Weights of a small mixture-of-experts language model, trained from scratch on English Wikipedia: 305M tokens.
Below are experts of layer 2 (counted from 0) of a mixture-of-experts language model. Rows are named router (the router's row for the expert), up (a neuron's input weights, with its number) and show model dimensions 256-319. Each number is 500 + 25 x the weight over its row's rms, rounded and kept within 0 to 999. Numbers have three digits each.
After each expert's rows: "gets" lists some tokens that make up at least twice as much of what it gets as of all text. This comes from a sample of Wikipedia text that the model never trained on. Tokens count by the router's weight.

# expert 46
router:535533517473483496500508524450461516502521481507532483482521527521487484507516489540488499474491469547500552522552468492530483466544490554460518515469508496471501500529468481522472537527530539
up0:544530511514502487504505471488519495519541485477474519541480505481529515512523507472530500467492485467481469507488462529484492521492481524499496524504410508506497522534546533550507492474471487
up1:458517470497525473503500505500526501527512500512512470482529496501494540511483514496454503460455503534506543486528496485514482535548509475511498492502532511533464476469477514496502520521536521
up2:458454490531498522518490526529495512474455486538510526500490508483521499485483503535489506503507476507525522493553515484500485525538537488495504512496507488513505487504487512502492467541551500
up3:508536469488470482509503463497513499504512502486469534559509511547486538510504463485501515490483504505501491483486497521485510466505487517496494523481507497499509490529486525505472469521511526
up4:483474484475500483513453469525532554509478554521504466503486502477503519506545528487526481495497469464512520475503485516499435518516521467532494517451503478536466496478482508517471482520538481
up5:525475482505492510506482477512505488492525497541498513502471502501506500478491467445534493515499481444499505519488501550525468509493513482475501512494453496506475515510487505532489490529509456
up6:476516515506525509491532489474499512468488485511519462471460503497488475512465474460473539471505507478517534535486567516555510520480518489540515445475505477493532480512507493486466493510441489
up7:492508481495508477478502504509450483480537529478502465513488496498502530531432456454502495502496518508560469510511496526495488497486509509454502489491541508492517475516480521494506460557503466
up8:466485528513520524513495519470505508494488457502474494496483478502514525493479458509485483539476499478481452496496520491481481496502527559485458540490465495480475475480514508523498514482486524
up9:503458501461534528489525510492509481483546483459491528472452516475477469488504461508526457530477500490517484492511489501514536495530542466536517535507494510502530492505508489508504509573498515
gets: ". ", "4", "6", "7", "0", "8"

# expert 25
router:483517518474490511500516521454437537511515474500540480488492534520496497498494504544477488469493478541489535529558470477545480469551517522464529502496509455469504494518486499542473534523526554
up1:492495470501499458507466473536520533486522522513481484474515512484519524519497483484480517499480499474488478509483533469476512502447500526509480524508469476506496525547492524523509485538469499
up2:467550508501467507491515467484461462461458513495542490491491518481480529517537467498513526515527543502504507519492523516501517522489505482543499478499520453493497534502502501502524499484498505
up3:514453511462484500529504469509512494463523490492492474482521501519538513502480540479502476478487455523505462462514474524459432500521509477500494503506483536484452507517545502506468493472471503
up4:486517478533450542515498504481451501467505510507505507492519490491483505503482455491540507476536512517463541488492468511524474524535497503494484515520497453485485547501493569480496499486506525
up5:490518540480479480490481510444467484480493461517521552482497476474508471473504555497480485519523502484479514509529509533463482495524549490523490498503551487478503500496551526489540509510494528
up6:511472521480506469517491433516522487496515522481500516478552477489493487479485486497469503514485451510487478495502531505499464505492499484521516519501507511504488462462504489503510506530462498
up7:521548481524495512514451470489509468482558537532466531497540509485509536489465498538537494544476472444488508500527513468554513518502526523502521521496498491492462513473485497497511489533507497
up8:500538517510468516527476483483513472481465506514523544507501511493449492484497532440524524503532502485498496513468534500512491526501528444524494508511505482493494498463527537500501498516499523
up9:520491488509486483521521471477480509509482488481497549548569492474511477488510501467489496548506444518507485487484507525515496495532482494537477464481530505483460500484521560514511510480494543
up10:498485497504467526494506474515527477488480485488512483487533526460515502485524498456483490514490480473483502520509505547532468511509460479503496474514482485483490527496523506483480490519518518
gets: "a ", "his ", "the ", "an ", ",", "that "

# expert 35
router:454515501479487493506511527450459498482540480495540479487487526524482487505507508558482492481493497551492519520541464481523485469550496531449512514487518521476494503512484495536466530520504545
up1:464517500494512526493476496492499455482492501535497497510527515505486480513479476480478518538498498518525495513526500495541507502500512538483504503536502474495525524551496494516488501504492470
up2:493471514569474484528539500472514448510516514493485456456531498463492464484525534537485525506487476493458528536513490526520492522480483518507503483501509526516491517483440482509500512514558534
up3:470498479477530491518488511482509486455461495526529471469466508523515464500499527523483519467510505500477500535492553527512480517515514486529496561494530504534501436513478494484489514493501520
up4:516550472449507499554526481508486542517518491524507476517499515519517512524461480463561479485459527470516477506471515563462486479472512483536494469528445477495468488466553510438516492474490486
up5:508456500533444518523477510481538541468506484513511462500553532524510484499512528515470485524481499526495487477510506517519475497555467488495528485522511530482523521518481543501494510490512534
up6:494512475474533514503538499478509513492469474481529515533507483474519525508476446483469540498503538530512521498478482508507510497468499488523463547489513509504494477527489521492515512484509506
up7:462514503525507492493527504521534499481469476519484513490544482481499499523515494546524479514525481466475517539447515492517488505543522513477503548525493479475499506498478485493527492528542509
up8:490484500537521488533491518500442487507506478514475566481500521493509487488434494474541479502484490490503523510514551500518517526510522522472503538475521492522533519509459512487471531532471439
up9:516550511521486498509503483505467480510545494512487467509538492522508440509547497496478481464466508493516457527479481467479486493523461499500508490508494504475478492490530476510494506476537474
up10:547534525468506493494510496479514519538520487476492513517519516516476495499511529498475527515523533527545496475477494497511527469478462468532487507493492560500449517537486521484484461467526468
gets: "| ", "and ", "1", ") ", "/ ", " "

# expert 15
router:496511512481487484491516533447460529493514490494548482471507537533492494500530508547476485472487497545498494527542471493541501476540499516455521502474493468467506504519472487498479527504525532
up0:485505507530481490523484508535513535512484513497479493494568495494470460493483507512504500496509516497490489499500507502499459502485511513513498512550532469480483479519480456477485494500506489
up1:502464488492470503496508520488547500446519532536491469494548431508512488535468485504508493425522497478456494459502514473532525480487501457479467486443512507508512479507497501511484518493494490
up2:469480493492498507506495491515499494471471544502501544492482490435518498504527505480475543539547506508490523479538504534482535498483516478506532503523474457518516489450522495550470491526501476
up3:530506492510488509538456512515474557458546502489520473486524500542553479503501454507443463521473470482527496509525468496478516474489510490501468482485499588489485515497488516461510539523502511
up4:485553514502485516494517557532466489560532500530429512512488523541489468545466470494463489539461478501482523500461485477491519521507523487453506454544478532496522479527493454485457520512499487
up5:474463475457496512465512447472538548475493479500505495533504479483489506468454514476508497493523524471502457491473517487485526484546504494485503545465503507497499518488523526521464477464574516
up6:485474476490488499488489537528495493493499519457425478463523520519509505502494449495426492537525480527544498483535491511500484482506540553481512441515512494470490483454522493521526493515493504
up7:567547462462531535507456478531447498489516457523505536495509486525496462499508490517499478549526468516474533483472492493518514518518545480486498487471516480524525496500516455486531489486532480
up8:528498525494541522490493529506507499522501520470494516452500500482489497491568580518467471503496540534440524501504535465465486495499500534546458495493535475518491511500478521513545511508544465
up9:470548526511514505537487526523528504480496493488496478473550513467478525489533458540507492506475531469517508485477528485474488518514475524538499496498510487471498527517509520478502509536524475
gets: "==", "The ", "===", ",", "as ", "\""

# expert 50
router:509492480535532507456552465546490537450504486514504502505483490479496511505481487456524483567482508491536478493462496492473502509462494483534471472491486499476502489479516533476525477511467495
up0:503499522533534502462502482509490475493527495458476494521484514493521541490504519462535507530492435478469495501475460501502474476475512486517501498480519464485478463488522416480495458507533483
up1:500524514499443519498487480493486504527470495532536497445515510499514418499543483498481472501529487525508499478510516524523507513503526553495508508508474524500516559522500533519555561461536502
up2:467536499460490509501460514473552501491484464505548508483556482486495469481498498508520486503513501488527453517495497519512456528510502551463496483517453514490479584511506541503533530500483510
up3:502564472511533497487485507498461490535506519463478461420491553527459485500501519529478497510505469488532492484493514466497494515500483548552503512473494497522490503498510531505481496484502501
up4:495556485491510480511493522495488512524529524447483465462552527460463477501499514520491494470510455491531518491518504489483519512498470564521488538478456529475487538494509503491472522475487503
up5:501530472535527473516538499490480509496530470465475476459511533502478488509494518494516480501503495472496499521504487456529456524507501530507509534515472501496487531496521522493548520506520523
up6:478484468556507521525484504506536513470475460516503514517446474512535522549490530455543472538523512515482487463503517524509502503561540476484500475504499498527525519484504501483491530552498522
up7:504453521515486524521477507491510498516494499553482507525465469509539519485496530508469517531491531545462509468516502549505527485532536474497499485529522473520505440509469468493454500548477513
up8:497461557473472492511486504489533465527495510515498502561514493414504516502493505477517464503508474501496515492474509540518528483517531465473488516497514484511466487503514464468525485494512522
up9:526449493491559558489547486505519513469487444511493483517505502501503525499466504543548502490486524472489531486487501484487459482545502478489498520543499520504508495511523507495518498558455511
gets: "of ", "and ", "the ", "in ", "to ", "for "

# expert 47
router:474514516483493502515519519452470521505512488484535473492500541536480486492504500549474491473494498546482526526555469492521494472550481552455510517471510518471502491494479473499488532521541532
up1:527501503481529490523487504552447504472481515460493516487523527492491485541494477532474474565484506482477474496463537526509565495510483520503533462515498496512494504484507511503449505516522486
up2:447461477473481526539463486496467516473530510522465415465545516528487486475543520543488475506480531491545465499479484454506489495551530518540477493492520475482514533461522477488482511504548510
up3:492522513494487538457476489522509499539481517467497476496496506519445553507468527535462458522508474472480505532468516513481525512464517511475516452463470514510481551442512501519502498548524489
up4:503519468478470462521517526503459523515511481488464471515546515474532501471492508499521502494492472514519501505457510538518491503526487449489503498455503492499543482481524496525506523521470489
up5:515499503535524529529493493524499470551502528478543497487481482494473492497456510525482479530479496487459478483514504492495539455506489539509488512478505557528505489504527502483497495488523484
up6:496468499514422513447469501519519507492514524528515538503544513505541472513488485484526510486437494488494460539500513511542482511514453502511499473496519504500455502499515501508472521498472505
up7:528516567527462480534487523517480478467511489504538511500501541482537491476456471490494488524481516483500504494486571502508519498534488528551513511490527481504423509498487490520454527493528482
up8:445487488498494484506491496515474511486516539518482452533506520487508520485476547517541514503471493530476517473505496437500477476532469521528488483519496487498495536517485558462505509466486510
up9:505535522532503508492500513460510532505488474476496482511537508511532509486426503475527478497513472527490498509489530503536536494488496483525478494470458501500497467485471485492480513506554480
up10:493534512467499505504533524517450523492505478530515520543516514520474490494529529490517505493489487510512523511505466539506493495537517524481509509494511448476543443483453524446514497515433521
gets: "(", ". ", "the ", "at ", "0 ", "out "

# expert 17
router:520507528475483493509518535453456529507512469509528484471487521530493489505501489547475491466505498546496526533545495479528494467555495527464529490489493489478507505530471468552475532508527545
up1:530511526518489560492511505528529507465489521507513499499484497517518504466459516482479495478539525463472518527471511507540478526510505499512511503494542566497500480517509501503506498552479444
up2:499508499514491539502494526484514584497487510491503507457499475461525506516527499450393443543538518509518483509496477525446545504496501502462500472493537536492501488506553518509493485500505512
up3:483492511514520567513485501495501465522501491511511472500504508482524506503514459459458523522535470505503474525533504530534565512505511534467523448457477517511512488482540516517476475490520513
up4:521508528505475532543504510481488428475548512483518497501539498529474465469484500463469494528495441510471499495530510539495457514504457494528483514467523506517496458492520532487527490500502541
up5:522478499498489519457539475484505486482481504521545497531483492452500529502464446486539509547506515468501511515470526500469522509516491545471507473515470485507527500463465505481465497522493474
up6:495538472513512475510446457472474481508523489486496482501518504519476502539547572517497455500499448517498497503465504477494453477508477441534470519500537487484464548473488455477484496501501508
up7:496472522478491507484522484531473520509517493496496470494486527498522548474464485500494466518536544491526486480454518515494523542488482496478502469502501519509576521493510524485488506507477470
up8:498507517494515527537479500475504515531510512490532483485537509511501544473525499484508494477485507519480505506520534534474481518495503479461488463532498494473477501499507486493496508476486530
up9:470528494541524509471482476486557487523520507487535556506521468522518490483500494451474486501485513492466477548504488493558502517534530453471486472479535539516501467493534515507538492487507520
up10:487517498527484505518497505510531528516492477469505459472494469574503498497507472506480497491542487493521490535510515517530486473480478484480498517503459517484541494518519472522481519486518499
gets: "- ", "-", "a ", "his ", "'", "on "

# expert 36
router:520512520475476498508518515448448522502529477495524482493493527523494487499510504557481489465478473548491509522531473501501509468558491531474522514462513517471505492525490493505480529512508544
up0:512485514499488517524529507536526506508477499534472485507486475493472514539458463474511489537509517494491499517511500494541524485474502546493493520480557486495499479527504502520490480459496502
up1:414505480506471484521474523485472496500517521507496474486431542501490496485499491477490462486516522525513494487501464540468488510538509500530512493554508481510527473494482516464517509523486516
up2:505483516479483477471545505490490496485484485492492468526493480452531459478530484473502533493546451488509499501476466535523458559476480518552524453453500486491439485516516472509538483530483482
up3:572524491508541535499462500529474473509480468490481539519470472489538464535507529462503505526483548485504486486501538555530484494500487526546483493498513469490524492488538501471493499509568484
up4:499499507496427533463554487503504505533513538452517472506519485517476468514564499509468555498515515524491542513519517503474445524506497509532506471502487486492505497514464523470486495528473475
up5:449562495523487491451509508506486496503513529500523490520534485520508471494510489527504451494532462513533514482551509525485511534477461496550481456481508497484498496518503530546464510503512496
up6:468510483502479517507469572526547510510473506484473499513475473450555531472446486505501496537515483482488467503511512502507484504515514512496489499538519442485495509481540500540516514522474518
up7:492515528496511485505494518499512525484515542486505462483556502515520549473465503493501517520518494501507511455516482483541485520481511471566508472499444540514510486467515469492474521483504428
up8:438488545491442501506475473514532513525503529470476464494484501496470500474465484524452488494500467534463455526532517521495474448506514511498489493507509439462489477474534512490491471488472505
up9:532503503526453456527505493526479494526514529486498529497483493485495484510486485473507523488479460490480509519510546464485524571484481499476523536499498467474466508502505534475517494497497515
gets: "| ", ") ", "; ", " ", "), ", ")"